{"router_cosine_scale": 20.0, "parallel_block": false, "lr": 0.00104}
Below are experts of layer 3 (counted from 0) of a mixture-of-experts language model. Rows are named router (the router's row for the expert), down (a neuron's output weights, with its number) and show model dimensions 128-159. Each number is 200 + 20 x the weight over its row's rms, rounded and kept within 0 to 999.
Before each expert's rows: a language model's description of what the expert responds to; "raises" lists some tokens whose logits its average output raises strongly, later layers aside. This comes from a sample of Wikipedia text that the model never trained on.

# expert 12
What it handles: Word-initial letter fragments
raises: "our", "or", "ama", "ov"
router,221,189,203,200,211,203,215,199,219,200,198,191,176,210,224,200,214,206,186,193,202,201,175,204,178,166,204,228,189,179,221,202
down0,220,210,171,191,206,244,202,219,216,206,234,181,193,214,205,174,208,220,178,210,198,201,209,224,171,186,181,226,192,233,186,216
down1,184,187,210,177,203,206,201,192,185,221,189,165,196,172,205,221,192,180,227,205,167,211,203,206,232,180,191,214,186,194,205,158
down2,185,183,229,222,184,226,205,224,194,230,209,200,191,202,156,198,216,195,204,201,187,197,199,200,188,208,211,201,171,170,215,195
down3,188,196,204,152,216,212,188,214,142,195,163,236,181,193,184,207,200,221,196,166,229,211,182,206,163,194,226,196,196,182,208,222
down4,225,233,168,177,178,212,218,236,170,208,216,182,219,165,209,210,202,170,173,242,218,163,168,199,213,198,227,200,225,236,196,186
down5,215,151,240,181,187,241,217,218,203,175,216,172,190,162,207,232,217,209,210,177,198,180,195,188,190,214,230,190,172,205,182,227
down6,191,175,217,187,193,202,190,193,181,191,173,229,173,216,213,221,221,206,193,184,184,216,216,192,220,171,206,205,194,184,188,225
down7,216,195,204,202,227,168,187,236,197,220,181,237,225,206,233,201,217,206,218,205,191,162,227,216,206,199,231,203,174,193,185,207
down8,161,200,161,211,192,189,167,178,191,219,179,203,215,177,189,178,202,171,180,211,208,204,167,179,198,218,198,184,216,238,221,208
down9,204,207,197,190,198,201,185,183,213,191,198,186,171,188,187,167,202,195,180,186,175,189,222,216,237,176,243,189,195,214,240,188
down10,197,209,253,179,188,224,214,202,244,165,197,219,164,181,146,197,214,214,183,223,196,202,219,213,194,217,203,184,218,202,175,201
down11,232,191,209,175,201,165,211,196,218,196,197,212,201,160,244,185,167,193,196,203,220,176,193,219,186,251,205,200,211,243,196,197
down12,176,194,176,195,166,203,213,216,146,199,227,197,200,185,205,226,217,159,201,161,213,223,222,190,208,216,187,195,171,194,225,176
down13,233,186,212,229,238,199,187,201,221,180,189,217,204,201,206,184,169,194,218,222,195,170,167,163,217,175,236,211,217,235,191,217
down14,220,187,224,187,191,246,227,187,210,196,170,162,208,187,192,192,204,173,215,171,209,194,187,222,244,209,200,158,232,202,199,205
down15,234,195,198,161,203,176,209,192,177,210,162,206,189,165,209,198,180,182,188,242,188,200,184,224,191,205,205,213,210,201,189,187
down16,204,234,182,231,215,198,141,184,202,223,210,217,169,179,164,215,201,170,185,172,209,202,195,220,191,189,189,208,229,198,174,183
down17,186,188,175,211,207,190,209,154,191,199,181,212,217,199,202,177,192,222,245,212,209,193,197,185,206,224,198,209,206,198,214,191
down18,207,165,210,199,208,168,220,215,218,185,220,195,206,182,193,207,188,206,164,195,213,210,240,211,215,205,230,202,170,222,214,228
down19,186,207,201,187,184,188,170,189,207,228,218,184,221,195,194,238,199,209,193,199,203,208,183,211,217,202,206,171,182,202,227,214
down20,208,205,205,193,184,140,193,203,176,210,187,165,196,227,192,201,254,155,201,194,185,220,209,210,201,178,203,202,183,218,190,192
down21,215,241,205,201,211,194,205,197,188,187,219,209,195,189,159,181,214,190,180,225,217,175,201,194,204,164,182,178,193,211,222,230
down22,213,221,164,177,195,172,196,205,193,176,204,191,222,214,206,190,211,206,175,217,207,223,200,216,207,180,206,178,166,192,208,225
down23,196,161,182,200,241,225,188,182,187,198,199,182,222,188,195,180,190,194,211,181,207,209,177,234,188,213,204,242,160,185,147,137
down24,166,157,193,182,202,245,225,182,215,175,202,221,231,177,159,186,178,200,171,210,196,179,174,183,220,206,223,204,193,208,219,168
down25,252,222,178,195,181,225,185,174,206,177,242,181,193,167,189,183,201,216,203,162,185,218,207,204,195,244,152,189,203,192,229,205
down26,187,176,199,212,213,211,166,195,216,170,206,217,205,250,214,191,202,220,206,192,205,171,222,217,203,168,187,191,202,187,207,199
down27,221,167,155,196,158,206,232,220,183,196,195,241,240,182,222,178,220,248,203,174,218,219,217,164,164,193,235,219,182,237,183,212
down28,212,201,174,199,193,170,203,189,206,174,189,231,207,223,189,221,190,202,183,207,213,185,222,191,221,197,231,186,239,164,205,208
down29,208,247,200,209,220,196,231,202,166,190,191,213,167,177,204,181,219,201,203,175,222,230,225,231,205,203,195,180,197,173,195,199
down30,226,219,219,170,225,227,197,158,193,187,166,262,212,157,212,216,201,183,185,212,200,203,210,238,192,186,207,198,166,245,203,202
down31,187,172,207,222,132,211,207,216,218,186,180,195,156,180,204,223,203,188,202,202,188,227,164,249,193,206,184,185,179,223,210,174
down32,181,225,170,194,183,198,216,198,187,216,194,222,193,177,225,206,192,192,196,219,189,183,213,211,206,183,229,164,189,167,213,214
down33,224,191,208,184,234,191,167,210,202,253,184,210,211,224,218,192,193,199,191,202,198,226,186,226,182,206,197,179,213,215,180,210
down34,206,190,175,196,228,209,176,189,166,179,157,209,169,183,210,179,154,208,214,209,208,203,193,211,168,199,210,181,236,203,171,186
down35,235,188,219,173,226,188,197,160,196,210,160,194,190,229,204,151,190,196,201,207,212,190,179,218,170,214,205,209,223,190,177,179
down36,193,163,176,214,188,260,174,187,178,190,189,178,207,213,199,205,204,192,194,242,206,179,208,240,257,179,178,225,208,215,229,192
down37,199,194,169,179,169,202,198,208,183,180,181,199,208,228,155,219,190,191,190,212,179,184,184,196,199,166,211,186,198,214,215,187
down38,176,205,206,204,189,197,212,162,173,212,188,236,208,183,189,185,212,209,176,210,185,189,223,205,159,203,179,195,231,227,248,204
down39,191,158,195,213,235,172,192,220,180,225,229,208,201,154,205,189,209,179,195,209,178,170,203,208,203,204,215,183,212,184,207,190
down40,212,192,201,210,206,185,208,205,162,267,181,180,197,195,246,193,201,182,185,171,181,182,187,174,195,182,208,179,198,212,211,176
down41,228,173,202,227,225,198,167,211,195,222,202,211,212,222,211,244,176,206,197,204,199,201,221,197,196,184,189,192,188,178,175,193
down42,208,221,235,172,222,220,226,207,194,228,183,224,204,248,189,210,179,147,218,174,229,197,182,206,220,181,209,195,220,200,167,212
down43,193,196,220,235,194,208,251,208,183,207,202,190,156,209,195,214,204,212,174,179,231,193,235,174,213,190,163,153,211,222,230,175
down44,210,206,233,177,190,181,189,190,202,202,177,184,225,204,221,206,209,205,192,191,221,171,176,179,172,197,227,229,205,213,215,161
down45,214,217,179,164,217,167,203,237,219,175,171,202,208,208,193,203,210,221,193,226,238,205,206,175,152,198,211,190,196,183,218,237
down46,223,197,182,176,198,232,214,203,232,182,195,222,158,172,202,214,193,153,206,229,225,182,195,190,207,196,179,177,201,193,198,189
down47,198,188,199,196,169,202,202,173,237,233,163,210,229,188,226,183,229,185,207,158,190,186,197,179,187,225,191,194,198,230,200,194
down48,204,200,195,204,230,197,155,198,199,155,161,192,185,264,189,212,181,210,200,213,214,193,210,208,191,207,229,167,199,165,197,216
down49,205,221,214,146,217,191,191,192,182,199,172,199,196,217,202,161,222,167,200,224,190,205,196,226,202,207,192,179,161,199,198,193
down50,188,210,207,186,205,215,190,199,184,199,167,240,182,167,167,196,221,203,205,205,237,190,167,195,167,191,174,199,224,227,194,168
down51,223,169,168,197,207,177,165,184,233,173,226,184,191,197,201,166,229,229,192,204,187,203,186,219,212,191,180,183,158,189,217,196
down52,203,187,174,185,179,206,208,197,191,174,200,211,178,205,210,213,156,205,183,200,233,199,223,163,199,227,184,189,208,199,179,192
down53,196,230,228,192,240,180,217,209,233,211,214,188,200,191,161,222,165,196,233,181,193,215,200,202,191,225,205,166,202,205,212,206
down54,208,221,246,134,210,186,203,197,197,189,193,199,219,202,203,204,189,199,202,232,195,167,203,192,155,219,231,199,170,185,214,224
down55,158,210,198,195,227,163,212,217,203,207,179,220,189,224,222,193,190,205,200,195,175,185,178,213,243,216,226,165,216,208,184,216
down56,186,201,220,179,200,193,190,171,174,181,200,175,187,200,212,226,220,180,230,181,186,217,197,185,223,218,230,226,180,187,209,179
down57,196,177,152,194,203,199,164,235,226,208,164,232,184,207,149,192,185,214,177,229,227,229,206,219,190,218,214,197,196,185,194,223
down58,188,220,192,203,201,205,174,147,177,202,182,225,207,180,191,226,177,203,230,194,195,172,210,203,203,165,217,211,201,199,184,159
down59,184,210,212,201,235,202,199,241,178,193,205,212,181,218,212,193,201,183,202,220,192,211,209,228,186,211,202,192,218,209,215,225
down60,222,173,213,213,170,172,220,219,172,204,233,187,235,219,171,204,206,182,195,222,199,238,170,218,243,149,197,177,206,216,215,204
down61,173,232,192,204,189,199,180,207,204,170,221,186,178,198,195,182,228,188,235,246,157,191,164,200,211,187,199,240,197,213,189,212
down62,242,209,202,204,204,210,185,189,210,187,161,161,187,226,209,185,163,200,155,196,200,182,215,194,226,205,235,216,180,176,210,180
down63,190,200,169,181,200,226,217,185,200,176,187,197,203,228,213,209,189,236,195,207,178,229,204,194,239,220,208,173,210,216,204,204
down64,182,197,185,200,195,215,200,229,182,224,160,190,213,186,163,210,218,183,190,244,206,216,203,203,215,221,163,211,235,221,236,201
down65,200,196,190,149,207,244,219,196,221,184,205,232,195,188,208,168,199,182,223,204,195,222,162,154,205,191,189,223,219,205,166,203
down66,228,203,237,177,173,210,202,199,200,235,198,196,232,212,194,241,216,167,223,196,186,221,178,197,206,173,190,178,219,206,191,206
down67,202,226,209,195,163,213,188,222,169,212,215,183,223,171,249,196,195,174,217,205,151,171,197,188,206,185,217,204,212,214,234,214
down68,182,209,185,191,196,168,200,205,205,227,184,197,204,234,203,180,204,208,195,213,181,234,196,191,202,189,175,178,207,184,234,152
down69,164,162,219,210,193,192,179,194,204,209,196,217,199,230,205,207,171,212,200,204,180,188,205,192,227,147,183,163,193,203,197,157
down70,196,215,211,218,167,214,224,170,198,206,175,207,199,212,203,187,211,181,236,214,218,203,162,183,208,210,230,198,170,186,201,175
down71,271,208,217,209,198,200,216,179,159,205,187,207,237,213,220,216,206,174,193,219,223,219,195,185,207,168,222,188,176,156,235,185
down72,151,233,162,207,213,171,153,163,183,191,204,176,200,197,200,209,203,194,169,177,208,211,219,166,209,229,201,221,240,186,175,198
down73,207,218,205,213,185,167,197,206,220,236,237,189,201,187,187,180,223,218,175,205,194,197,227,200,190,203,170,220,196,220,201,200
down74,221,202,198,219,238,188,238,219,204,251,156,163,204,203,193,218,213,186,220,229,171,203,201,206,199,229,203,227,181,217,194,222
down75,208,211,146,206,168,209,231,214,247,253,177,180,169,199,192,208,197,159,176,224,180,194,200,204,220,222,182,165,196,180,213,191
down76,212,204,209,212,222,189,192,193,216,185,195,199,207,223,194,206,204,181,187,190,197,177,214,205,229,222,168,217,224,218,213,191
down77,177,208,197,208,179,223,180,209,205,176,217,216,207,191,246,190,251,212,200,187,209,168,199,176,255,204,193,175,207,199,190,187
down78,197,189,221,176,185,175,190,189,214,232,206,202,224,212,206,238,196,205,197,198,174,195,212,213,205,250,237,192,193,174,193,234
down79,160,226,208,217,170,190,217,180,182,202,226,160,166,203,198,223,206,214,215,190,233,192,176,197,228,223,205,182,173,195,230,224
down80,199,211,246,217,228,196,222,168,212,165,201,194,182,185,228,225,175,203,224,173,226,218,211,201,200,204,192,193,209,229,215,206
down81,184,214,214,166,200,194,193,221,224,216,143,200,179,203,179,196,197,233,198,213,199,199,209,195,169,184,214,214,217,198,214,201
down82,179,178,196,177,216,152,186,237,221,204,188,208,189,212,190,189,190,183,219,232,188,187,209,198,192,203,214,193,205,207,186,199
down83,179,178,200,171,181,211,187,195,192,219,203,224,194,216,166,201,208,184,224,169,181,207,173,200,186,172,174,208,171,186,192,151
down84,208,191,223,212,193,192,196,190,218,217,189,191,188,222,194,250,207,218,212,260,200,194,198,205,202,185,178,171,209,168,157,198
down85,198,180,193,208,194,215,193,194,218,185,181,212,198,215,157,243,234,193,196,217,197,168,190,199,227,221,196,200,214,226,205,221
down86,192,228,184,222,186,197,178,202,224,174,232,182,197,234,173,226,199,175,183,197,219,210,178,176,197,178,182,186,220,182,241,198
down87,206,203,196,192,208,238,172,239,205,225,180,171,196,201,198,162,199,207,232,214,203,198,219,206,196,213,226,207,202,203,170,190
down88,181,182,190,178,223,229,197,257,168,224,178,178,155,197,215,188,223,187,189,216,196,200,227,201,212,204,162,227,195,217,201,169
down89,214,197,179,198,158,235,214,203,191,180,181,219,204,199,173,221,186,209,200,191,195,231,213,191,217,195,228,193,181,187,204,207
down90,249,182,156,172,212,172,217,233,179,185,224,227,202,161,175,204,209,213,179,171,173,219,179,195,199,192,195,216,181,187,203,206
down91,198,183,180,186,226,198,221,242,196,176,218,205,195,200,206,194,183,210,213,181,197,181,207,161,229,215,195,190,208,203,188,188
down92,228,203,201,179,186,205,197,188,145,222,165,208,182,214,162,214,230,202,191,223,198,224,213,227,190,177,214,224,206,225,200,211
down93,189,233,223,164,215,178,196,195,195,185,209,198,216,177,192,187,171,212,168,233,184,210,199,197,175,224,186,210,211,215,232,172
down94,201,196,180,204,212,183,261,223,182,227,173,172,204,191,204,169,180,151,221,205,195,179,189,192,225,179,195,197,193,213,186,246
down95,184,226,162,203,188,174,237,217,215,193,194,223,193,156,195,183,170,205,202,208,187,204,205,169,222,208,207,207,170,189,175,234
down96,252,223,226,203,186,220,198,214,191,165,220,222,223,193,200,213,245,173,233,183,209,225,237,217,180,207,182,199,180,186,193,205
down97,218,165,214,170,203,161,161,206,201,203,240,201,226,172,232,189,214,245,205,202,208,206,225,211,180,222,178,182,212,175,204,222
down98,238,190,219,160,224,221,204,163,160,215,202,185,218,221,224,203,194,209,206,202,195,196,212,210,200,233,214,191,207,206,218,219
down99,177,179,194,180,165,199,211,195,204,182,204,207,217,189,232,170,216,176,222,213,179,211,197,195,191,182,242,186,180,208,210,227
down100,188,210,177,195,206,193,192,191,188,192,222,205,197,191,159,149,194,201,210,205,190,192,226,212,184,168,193,210,189,189,176,211
down101,199,227,173,201,187,206,217,222,214,208,215,215,206,219,227,199,166,198,228,191,206,235,198,225,211,176,190,189,212,229,204,198
down102,171,189,208,186,212,211,215,181,168,216,181,191,173,199,222,218,218,211,181,188,233,197,219,211,211,198,220,200,197,212,195,188
down103,218,202,195,193,180,208,217,219,160,214,197,203,201,251,194,239,184,209,195,209,195,219,229,191,215,235,218,188,182,183,212,213
down104,184,197,180,217,230,187,207,198,188,158,174,181,205,223,228,204,186,235,213,197,177,182,216,220,185,212,180,210,193,222,238,186
down105,201,176,183,186,192,216,222,188,209,179,213,198,190,190,203,194,189,206,209,179,191,204,175,203,213,236,202,213,182,211,171,192
down106,222,220,218,200,228,210,203,213,208,177,175,188,196,221,184,196,196,207,191,235,211,208,165,173,180,174,217,218,218,209,206,223
down107,220,227,197,197,190,190,203,215,198,214,190,170,215,206,216,195,193,199,218,192,189,235,180,142,173,196,176,207,213,194,190,191
down108,195,185,183,211,199,198,173,217,199,217,216,195,157,217,207,200,209,206,188,138,202,191,171,166,217,207,225,193,212,204,216,232
down109,211,173,224,209,202,207,207,203,235,186,155,210,188,235,202,188,175,181,208,226,131,196,170,216,196,175,186,186,169,202,201,161
down110,214,209,205,195,213,206,214,189,196,203,212,209,220,175,228,189,168,173,198,195,176,206,209,191,207,227,166,212,206,233,197,216
down111,218,191,213,192,183,192,169,208,204,201,211,211,207,199,195,183,216,205,201,193,171,179,199,205,215,170,200,170,174,178,191,202
down112,222,208,171,198,232,196,168,190,224,241,215,182,241,189,193,171,211,214,162,188,221,209,209,209,208,204,204,200,188,224,173,237
down113,196,221,217,161,158,199,202,202,197,155,198,206,201,156,196,246,198,217,193,175,187,238,243,211,206,263,184,193,192,176,197,201
down114,176,196,219,222,216,218,210,173,191,173,208,168,189,216,204,175,244,184,179,152,233,200,196,219,244,185,178,176,224,186,206,216
down115,195,177,229,222,208,194,194,207,242,214,195,191,160,228,210,184,167,165,213,204,195,146,179,203,205,179,168,163,178,217,221,178
down116,218,213,219,188,179,186,215,211,193,202,167,227,222,233,190,170,215,186,200,206,201,183,226,196,170,199,196,203,214,183,168,212
down117,177,229,202,196,205,223,201,224,221,168,195,173,201,202,163,219,185,208,202,156,212,218,152,245,231,193,197,204,191,226,203,221
down118,210,187,187,165,155,194,198,175,205,195,204,233,182,186,208,194,184,198,203,186,211,173,244,231,206,201,210,212,176,217,211,209
down119,181,195,174,184,204,167,202,187,177,202,189,185,212,205,172,208,178,187,197,197,201,165,182,177,227,209,226,209,219,167,169,222
down120,214,192,207,201,230,201,197,179,184,205,216,194,258,208,205,190,189,216,188,197,203,169,196,223,212,188,159,199,179,185,239,198
down121,172,187,195,236,222,178,168,216,180,232,213,207,190,183,178,204,185,174,197,220,210,215,206,189,231,184,212,224,229,206,190,184
down122,235,218,201,229,241,178,176,222,231,214,194,168,198,195,205,174,196,237,211,198,223,205,172,200,185,178,257,207,192,211,189,195
down123,183,219,216,220,225,195,185,198,187,177,241,195,178,196,183,212,184,202,196,184,243,202,177,159,190,181,195,158,208,215,207,187
down124,254,186,173,211,190,195,237,234,199,183,195,235,188,200,212,157,200,214,215,233,250,191,200,163,197,173,246,199,164,203,218,202
down125,239,205,189,205,189,201,238,208,192,244,188,197,176,190,214,186,247,188,176,217,214,208,192,179,214,216,185,172,221,208,201,189
down126,226,180,233,185,173,199,230,186,224,205,203,199,224,187,192,213,202,224,194,202,199,161,204,219,201,206,212,168,267,220,216,222
down127,176,204,242,186,188,242,227,173,207,194,203,186,227,183,205,203,210,200,196,214,171,181,174,220,185,219,201,162,204,198,202,194
down128,195,189,207,210,170,223,177,232,244,192,225,236,198,189,247,203,177,177,184,179,232,175,224,234,194,181,188,182,207,190,159,198
down129,182,173,189,194,190,179,195,223,245,188,214,179,185,191,209,201,222,205,189,211,189,178,182,207,201,200,197,212,165,200,167,219
down130,167,204,214,206,179,204,190,230,205,199,229,206,222,175,218,174,215,239,158,268,181,195,204,189,202,193,188,218,139,207,210,185
down131,197,214,203,212,192,235,212,177,224,219,236,200,168,180,250,160,217,212,193,203,210,196,195,223,191,203,217,202,156,214,194,203
down132,200,196,208,182,203,190,202,201,160,243,188,230,173,193,220,181,177,210,209,169,195,206,186,204,147,190,241,177,205,199,198,236
down133,192,229,207,166,190,190,207,219,210,222,225,203,211,223,208,169,178,166,236,209,204,179,178,176,235,193,197,188,185,209,186,201
down134,175,201,194,187,200,177,196,185,214,154,185,204,258,186,220,222,198,230,218,168,221,195,190,226,187,232,216,211,223,216,177,210
down135,225,183,205,214,208,227,225,184,187,205,217,196,198,188,204,171,198,212,178,220,215,215,227,201,214,180,166,218,181,180,182,211
down136,206,166,203,195,180,190,170,181,210,219,199,190,193,199,174,236,196,160,208,172,186,184,185,207,221,202,210,217,193,191,218,172
down137,169,194,214,169,205,189,178,177,184,207,197,213,194,148,182,169,214,192,206,191,203,194,221,176,186,167,189,178,233,198,200,203
down138,173,211,193,194,226,199,254,185,214,184,230,184,207,208,220,202,213,205,200,219,169,189,207,191,198,203,217,197,158,214,185,169
down139,209,193,167,184,193,201,210,192,194,164,147,181,203,193,225,176,196,186,215,193,198,226,238,209,181,197,218,207,226,222,180,185
down140,206,203,188,172,182,200,232,178,222,190,221,192,192,196,208,204,181,189,220,212,175,180,199,186,227,220,211,196,203,210,204,220
down141,208,220,205,171,200,224,165,223,193,253,201,216,205,206,207,198,151,168,234,197,201,193,198,204,226,212,245,183,216,218,184,193
down142,177,194,182,229,198,225,196,162,200,205,260,176,204,191,211,227,191,198,224,203,183,206,198,233,216,176,170,188,170,187,184,200
down143,180,191,231,187,208,228,219,178,218,205,170,203,196,176,206,180,231,153,195,200,212,178,217,194,189,191,185,210,229,209,195,189
down144,232,217,250,221,168,197,200,234,180,199,200,196,212,185,156,201,192,202,202,193,215,211,185,225,191,220,198,151,214,195,233,190
down145,189,209,197,249,207,206,188,209,202,209,204,204,227,194,189,231,165,223,193,213,214,195,196,198,198,213,181,175,220,194,183,219
down146,190,196,228,217,209,188,198,212,185,194,210,194,183,241,197,175,202,213,195,195,235,209,239,183,170,231,198,215,195,225,182,220
down147,218,190,199,200,201,180,141,206,209,241,169,206,207,209,189,217,203,189,215,197,199,212,216,208,207,230,237,207,192,208,199,236
down148,187,181,190,223,170,209,177,229,201,196,211,215,206,187,188,220,209,218,182,192,229,201,229,219,225,168,186,200,197,207,211,195
down149,204,167,164,170,233,228,232,235,204,220,199,195,218,222,207,205,192,175,199,194,195,159,191,167,244,191,197,213,180,196,188,207
down150,218,214,210,207,217,245,185,208,192,175,179,217,203,176,216,183,208,201,184,224,171,170,222,177,232,192,228,228,154,211,194,225
down151,194,220,165,247,201,194,196,237,198,200,199,237,215,170,191,171,206,224,230,186,180,192,186,196,188,210,163,187,174,194,225,175
down152,203,159,216,224,166,248,203,193,205,167,196,214,174,209,197,220,222,183,202,201,194,193,228,193,203,186,209,209,209,176,189,178
down153,219,202,156,154,225,180,192,199,229,201,190,231,174,207,217,194,233,228,197,184,164,193,176,169,168,170,210,198,171,200,188,190
down154,194,231,189,166,199,223,175,200,220,205,179,226,182,167,221,197,180,201,201,196,181,198,219,187,249,182,172,144,155,172,215,204
down155,197,230,199,184,198,146,121,196,196,210,206,218,206,224,233,197,180,168,198,206,215,226,177,204,227,194,238,192,204,225,206,201
down156,168,233,198,188,200,234,184,212,204,187,198,218,211,238,190,201,216,175,185,227,211,169,211,187,180,195,179,190,178,173,183,226
down157,196,249,229,207,206,201,191,187,206,186,207,219,150,210,205,234,254,228,241,194,196,204,165,191,214,178,188,191,181,218,214,197
down158,196,228,218,187,208,158,181,222,209,221,182,225,228,220,194,200,175,203,206,153,211,196,165,174,185,196,238,205,163,206,204,186
down159,186,175,211,195,217,191,190,190,232,184,218,177,187,200,152,188,204,221,218,204,194,193,216,195,235,192,212,222,195,198,195,212
down160,210,189,192,203,237,191,250,201,180,177,165,248,192,222,180,206,187,187,199,175,211,187,182,193,207,236,222,189,178,205,171,184
down161,191,201,191,188,180,218,213,204,198,188,203,211,227,169,236,209,178,164,201,225,210,209,212,182,175,182,201,201,197,216,186,215
down162,203,221,185,212,210,190,202,213,188,232,180,186,211,193,205,168,223,211,212,202,177,198,241,207,207,220,227,200,223,219,205,211
down163,188,205,200,207,222,200,175,226,188,242,211,190,173,211,222,209,184,176,219,214,165,210,150,209,170,191,214,166,206,232,204,180
down164,195,201,183,210,186,231,213,193,227,166,187,244,234,172,193,136,177,198,184,200,188,177,182,199,212,207,212,191,191,218,195,195
down165,203,189,206,206,218,205,187,186,177,220,190,190,194,164,198,216,189,182,198,186,188,225,204,185,238,210,246,202,224,228,181,218
down166,188,198,205,231,201,191,185,195,181,195,147,184,231,210,219,189,204,212,211,178,206,214,203,204,213,180,203,220,220,211,223,194
down167,187,201,201,171,220,173,196,187,186,204,192,199,173,201,152,203,172,222,189,175,192,220,170,217,188,222,154,225,262,199,180,211
down168,213,179,205,249,196,236,207,187,194,188,202,207,219,225,185,184,196,175,177,148,206,202,238,165,208,232,208,200,216,200,157,185
down169,257,224,234,178,181,194,204,204,197,188,230,184,244,179,200,180,178,195,203,245,207,179,211,205,177,190,213,228,174,212,190,174
down170,200,213,189,177,201,226,230,207,198,218,155,210,211,170,211,174,198,172,220,190,214,245,237,187,207,188,209,173,186,210,219,207
down171,225,207,158,256,192,213,158,218,201,215,207,190,213,193,173,185,198,231,209,166,187,218,182,176,217,184,238,204,227,235,185,209
down172,206,206,205,203,216,196,187,225,186,231,173,199,221,169,188,201,171,201,194,201,184,192,173,200,214,192,192,196,236,164,196,198
down173,187,222,179,194,191,222,180,196,214,236,158,174,191,202,175,211,204,183,197,204,176,201,199,216,183,215,202,174,180,199,249,210
down174,198,197,212,195,184,185,171,223,187,229,187,179,182,193,188,215,231,198,186,187,189,242,182,168,232,191,200,180,216,192,183,152
down175,222,185,185,177,212,221,210,188,190,187,190,217,203,160,195,235,152,149,159,201,217,224,200,193,213,218,200,176,203,188,172,191
down176,201,190,219,228,221,193,204,224,199,174,231,242,176,194,188,219,209,219,207,221,183,181,211,179,183,213,203,217,223,189,191,214
down177,205,195,199,212,188,228,191,231,190,252,254,206,210,195,179,201,165,187,192,204,235,218,172,227,189,187,188,195,199,193,208,190
down178,169,223,189,213,183,177,191,180,199,170,177,200,211,197,176,219,208,200,226,194,209,219,216,217,186,195,219,197,207,189,174,168
down179,168,184,204,189,220,163,222,237,180,240,209,158,171,200,200,221,200,195,202,205,174,198,193,177,241,226,224,172,228,201,209,237
down180,158,214,191,218,189,268,181,201,223,185,203,170,213,165,196,205,194,199,198,229,148,189,160,160,245,206,172,213,175,226,171,219
down181,197,205,199,204,202,216,187,153,185,215,165,214,184,185,197,159,193,215,191,173,203,221,176,207,216,215,207,211,218,192,176,187
down182,191,143,202,160,159,224,180,189,177,243,178,211,208,204,205,205,196,196,208,235,184,192,202,204,177,183,211,214,200,168,186,165
down183,184,185,223,213,225,214,177,184,199,237,181,171,180,198,203,189,205,186,202,204,208,248,184,193,216,206,191,191,158,225,189,210
down184,200,175,220,204,189,186,202,177,220,192,200,193,188,239,169,173,198,162,204,192,210,204,199,179,190,180,214,224,225,229,206,189
down185,214,189,213,218,200,200,204,187,182,206,209,211,172,206,150,189,164,179,210,185,164,195,207,183,212,198,191,205,205,222,182,206
down186,212,202,198,206,218,223,212,226,207,206,210,239,197,211,199,210,163,184,207,182,221,188,220,194,193,198,199,167,179,222,187,217
down187,222,165,192,215,175,201,188,208,222,213,261,196,204,183,215,176,211,186,216,163,228,225,194,178,196,215,224,202,192,192,174,208
down188,220,194,187,126,199,188,207,231,214,196,193,193,189,197,178,198,211,231,195,193,233,210,201,221,184,178,196,208,200,232,201,219
down189,197,181,186,186,182,182,198,180,189,220,195,173,187,201,161,200,209,190,178,220,201,222,188,169,217,195,179,224,216,209,203,215
down190,209,208,190,202,185,238,215,214,161,218,201,220,179,181,192,215,211,204,197,138,209,193,221,195,218,203,208,192,212,197,185,206
down191,209,205,201,228,164,215,221,190,206,181,225,196,225,189,178,228,221,187,164,210,182,192,196,192,234,212,200,202,176,178,194,193
down192,189,206,178,221,220,197,206,188,207,192,195,186,176,218,215,144,219,210,196,169,161,199,193,212,222,181,220,217,204,185,175,173
down193,195,216,178,191,200,169,213,186,206,204,218,206,211,203,199,209,199,195,201,199,199,236,177,218,196,202,245,190,191,171,201,191
down194,215,190,198,230,197,219,229,213,196,180,172,182,226,201,240,188,179,199,187,214,209,210,236,197,166,212,214,224,188,192,197,212
down195,195,188,172,224,196,210,202,186,207,240,210,220,162,193,199,207,202,209,220,218,178,194,189,177,220,180,212,190,200,200,211,201
down196,203,221,190,189,231,192,197,213,254,195,175,206,182,225,199,214,211,196,183,182,199,209,203,186,194,199,214,208,223,206,215,181
down197,180,180,206,199,219,181,196,192,186,188,216,242,166,176,185,203,176,226,183,184,193,192,231,253,221,182,213,217,191,215,207,188
down198,171,196,191,163,184,206,203,190,201,223,221,206,179,197,228,194,206,191,207,186,199,206,243,189,175,177,180,203,169,220,209,212
down199,166,222,190,168,228,166,194,192,195,194,240,216,184,177,189,228,196,223,182,220,227,202,192,207,166,224,207,175,210,180,226,171
down200,213,199,199,192,217,173,215,183,168,201,182,201,201,179,193,190,181,138,151,190,221,211,165,189,195,190,221,212,188,181,232,202
down201,167,220,224,165,208,211,217,187,175,213,183,202,174,173,206,228,210,151,182,214,192,202,190,195,204,220,212,203,174,169,190,186
down202,211,214,204,205,195,175,191,194,183,207,177,224,183,198,177,206,193,207,197,203,202,244,208,187,182,223,206,213,201,180,225,181
down203,192,195,212,226,199,200,171,188,202,230,206,206,205,198,225,171,176,192,196,209,172,189,230,190,192,205,184,166,187,191,214,198
down204,208,183,177,179,220,202,187,213,194,182,163,229,201,176,211,208,201,235,194,187,121,213,181,207,210,182,203,184,179,192,180,181